config = dict(
    num_hidden_layers=12,
    n_experts=96,
    experts_per_token=6,
    hidden_act='squared_relu',
    normalize_top_k=True,
    balance_bias=False,
    norm='rmsnorm',
    norm_eps=1e-06,
    beta2=0.98,
    batch_tokens=[32768, 65536, 131072],
    dataset='wikipedia_en',
)
Below are experts of layer 5 (counted from 0) of a mixture-of-experts language model. Rows are named router (the router's row for the expert), up (a neuron's input weights, with its number) and show model dimensions 0-223. Each number is 128 + 32 x the weight over its row's rms, rounded and kept within 0 to 255. Numbers have three digits each.
Before each expert's rows: "comes after" lists some tokens at least twice as common just before its tokens as in all text. This comes from a sample of Wikipedia text that the model never trained on. Tokens count by the router's weight.

# expert 32
comes after: ".", ",", ".\n\n", " that", " and", " but"
router:111160128148123157094162136137188172078169140095162119174124113125052076122162175118110155109142143110150169107098132141171087154158104178135211143149164167107118128153084109122143155133094135180128147136159103122106138142194152167121147104159118115075159132146148184171123141091122129126190185128005131111195183131107140118140143095160117104125191133114102112130093142104154113079121152101137110087110151096104119056135109105149080155184172124158157099119089148108153123098186125183151088131163112150125142120091163119095105080166122158098108138228047113096173149140112107140151134069100139148159108128176114172091130159102093122116123139191124137083121069111163125161111
up0:119126122113146064113147073100124180135124088145151076141142164131157189196092115162093130045131159156108120102121054134072107116104126111097144149101127084147119106065103114106094151116179156120140142142128121125171122059122125115099047107151102128063106141130075100168175077181145125147112096132157130131173103095165129167130153131180147129099156110104132146118145125111140144146077149107195163120152152113136140121110109194029155098095116132140148146093095139103080104169120183084104122144126147164128157174191106191152084141113112168154094144152057147102122093133129089113167185175122119113149126121107159087101190130127146122153116130199197068161117098120118073091104
up1:117123173184139112124144135082135143131111071125111073163131125091089150102115089155163092110125180075104133070146131121147080162199109072124149159095092149164088147093095070114102118117112100131156178112151115151098113157072128105123140109099094162119118128157040141126120129107130118160166083075148082143152121094167157153117139126137132153106094115102139208133159126144149137102174139152129081102167085135124145081096085184145119083160128118164146109095136138146121151157154134100107120146112092101051126115103190116177105116170154109145124115156150202171159069155090075144200154053110088136090119133072142106149136153182123175159133134191113183199097134137056133058127
up2:162099094104114129126132132200182132178156137122093112165150094114083068178131103161129146128092179130154126157155108179140155100116134167129157133116109167144134145122119188142149129154160103147130104069138142083187096154164141102189070077092114108141147061178125171176143119050116124134148151132075120095133168165142170140103162139166143124180116130098060094151133091089119123090093123120128121106120158053073134102074146146117133102154197171142128132137086084115067127132153116130157135133172161114173131182113134136125060093155167148085064116159059176179146079162151146171151186143181123161103148169141135106086101126125138140066082095122143122104084131184174145126164
up3:095191094104184136137172124083107130138136182127099148145157103226120076139132152174116138148149092140102099174097035115116168124119121142155171066115160163096087152105102098125176153118087137176164113147124151130176170117143158149087123105123156161107134196138152121152122120119151069169098130114101132090149114065141165195143145176195146095111147103087064154090114102120197116110112145128171079142110200122087153151151169164134112092142158166126141139127115122102131098075186117126136135112128121090160102138143112147073182210143104080092108136162078133112163139181136096089130151141124126182123103154128109119067161106165118196040114125118118127122113180124119138118157
up4:108108188089103058103101048129163192144150188109125112063176104152146168092111110141172180137109149120120120107135073111148125130129155091108133115153108084150149115131170160145073156091128125116169168117125102137077096140136082114134096137126142121082061147119135030117149122151102129082087099142100139126169141127064096139084089058154148140116085100073146132165102145104078148133097190138141144128073129101126119142093081182088138118130110135233117155053100114121185101150179163122106101120132127104145120171119080169136153132127122158172115096102153135096140073147104132168126101102146140157179197101123133098083116122143102131061139171104129090154151139163098050113127
up5:163147161132126078097160129126154161121078092092128164140117098092141153095180090140076151136096166137116098164135179119152171089201075103047094144149148159091097086125083130102157147103124158079081182127168077146098120053156082126165087075143165066151130183132181127158140146117186125151171142115155122082129146165098201101146077097132150087161091136075096115124082115159115169069120175112164065153116107095152122118112114121123101104083163072146168131144152124098107117138147163103122133090083106113112085092150141152122138137174057151151102132132132143103126176150181125119175162123115139133166115124145147134086156151129173212186181154164139146129133177094089099105129
up6:091115151159066151158139114140136158156177157092106158088139118094107147167121158150086050141097159132126109106060060170146164122123183105133156116063099167119183107123114072186095121151111121099139132140134124198124120128138088109146143119153090128074109128136159061156058123066150190142163159175139154128100098115132178187089117181178202140141178066103119129127129106108107159052130153079134108129126146139142130171178137166135160114106161171161138111161136153129085114111145180098112137130136090120150119195125158097115177114151123058133111136163171123117138121137152156097170141137100181164152133079111150082077180165126121082173140133106118101153148123115086083045139
up7:084122126130133119113108105167143194068180088127085130106152109140168141147190163185139130113108153139117169102152096078130127161120105175123164134091169101107181106143162151131164095047078179199099096112120138143122067164080137166105116120081133135122177151098100128148165125102249096112140124177125170084066164168106099157085171085136124160123118125072130159090098198118124160103102163158181148144120162105075154093161133197101110151124149081070145114139116132146107138075126154144138136133152168150089177165128092103102112142136072147120132142151142126134078115124121151149158091082196148098089063112139116225115133144135136115134137164087131132132111163134105112140113
up8:136186176108147059163181151153114127089206176102158162143165188114133139127166131052129175094140108141104175140154083130107106094123100165124187108131187203165163125149148231115124089131136100142164101096076078165124129119125129149061152157173116113154163121183149143144098108116198044097139123129106124129126116153110177090090177118148171161142129151142168171096115146112087155093154147129126130130110115147126120141082112126149147138197108132178159106158101103195115159100134068113123138111147121115120063119129087108132095161119123156155162154135134158104182133176090130178072119076130107216091163155128129142134124105165146117163144136144152125089141127118189079106125
up9:136136129147103116137101085159089121094099178154142095144072122137140137101147181094113146115130079168130066167137149181143113122121164142165176104109181102056086135135100124107116172154124150067079138162127131157170124101144125151084092196140115097150159159132116104124091157133114110139183177098099132120105189123135132165098133161125073176093099102157113117135145112101184165101139146120131111149121050089153094124163147164104165146199133128132136140108132146080108107087105173091102054118094135155112173135136133118131142176131183143078068084161059129154155174129135163151103144086023151152132152168043148177157134165117181097142121126116058102084162138053123108122131
up10:167087139180126108156108096130149156105108147096114115125085124176141139153112112141161182104103090095153154146189108138159114121175137132148173065164129164136151146129130177147120140147076112141193121124128099108102149069178122119152132086084096168079157088176131082223098175165133135156134165159126092170144152160152115153109136073132135100172120137151145129072115091123155099121147099115093113112178119174135111078073090136106090126142126153142134148157132133123065131142083113162092142121098125192110168125089090086074097108064155117183173120103151108106103136100089133113195069216088174114148090100169086094175104137151109164065116165142095165157085096154169096079182
up11:145146152116125109154093129182115184126192098160130116167099155090051149125178111083133093135155162093181107099106083123127125108137090174142154247154138124087134119126133101175148115160100079122117095126085111147101119121153157082133138108181109086153138127159081188166061089121118061142179179169111117115188124148101107134165146095059146161195150102120186132129154128120131150135161166105109192148153123102162121074132114091132139083141123173170109142127067075153138089136138072109156110160140177171144134135168175155082130130121151148097193114167098169052137131148120115126152127145113110133162126176148177134176150155083154173107097118146128161088152108151154159173094
up12:161079138157147187112135162198173196149191116160129133129081134157129112118161100212115140144132169087155101146155097171122092133141136140110122176129116147090138150110160142115124111197137104130112043124158067127092115129140067068164189141118079093111115117121102092113105123126106117135121124151071113152202109097072102122089069133157106084150110046153148053128173136139088156132149124081122116114061110148108135094081134118122112114171171176187150118086130075180164143094079122092099119127142132165110194105131121109105099131096200140077139171174142130081097097135115189099152129113137108098173146132113166104099124124161150155075130149122135156161137070156139124176118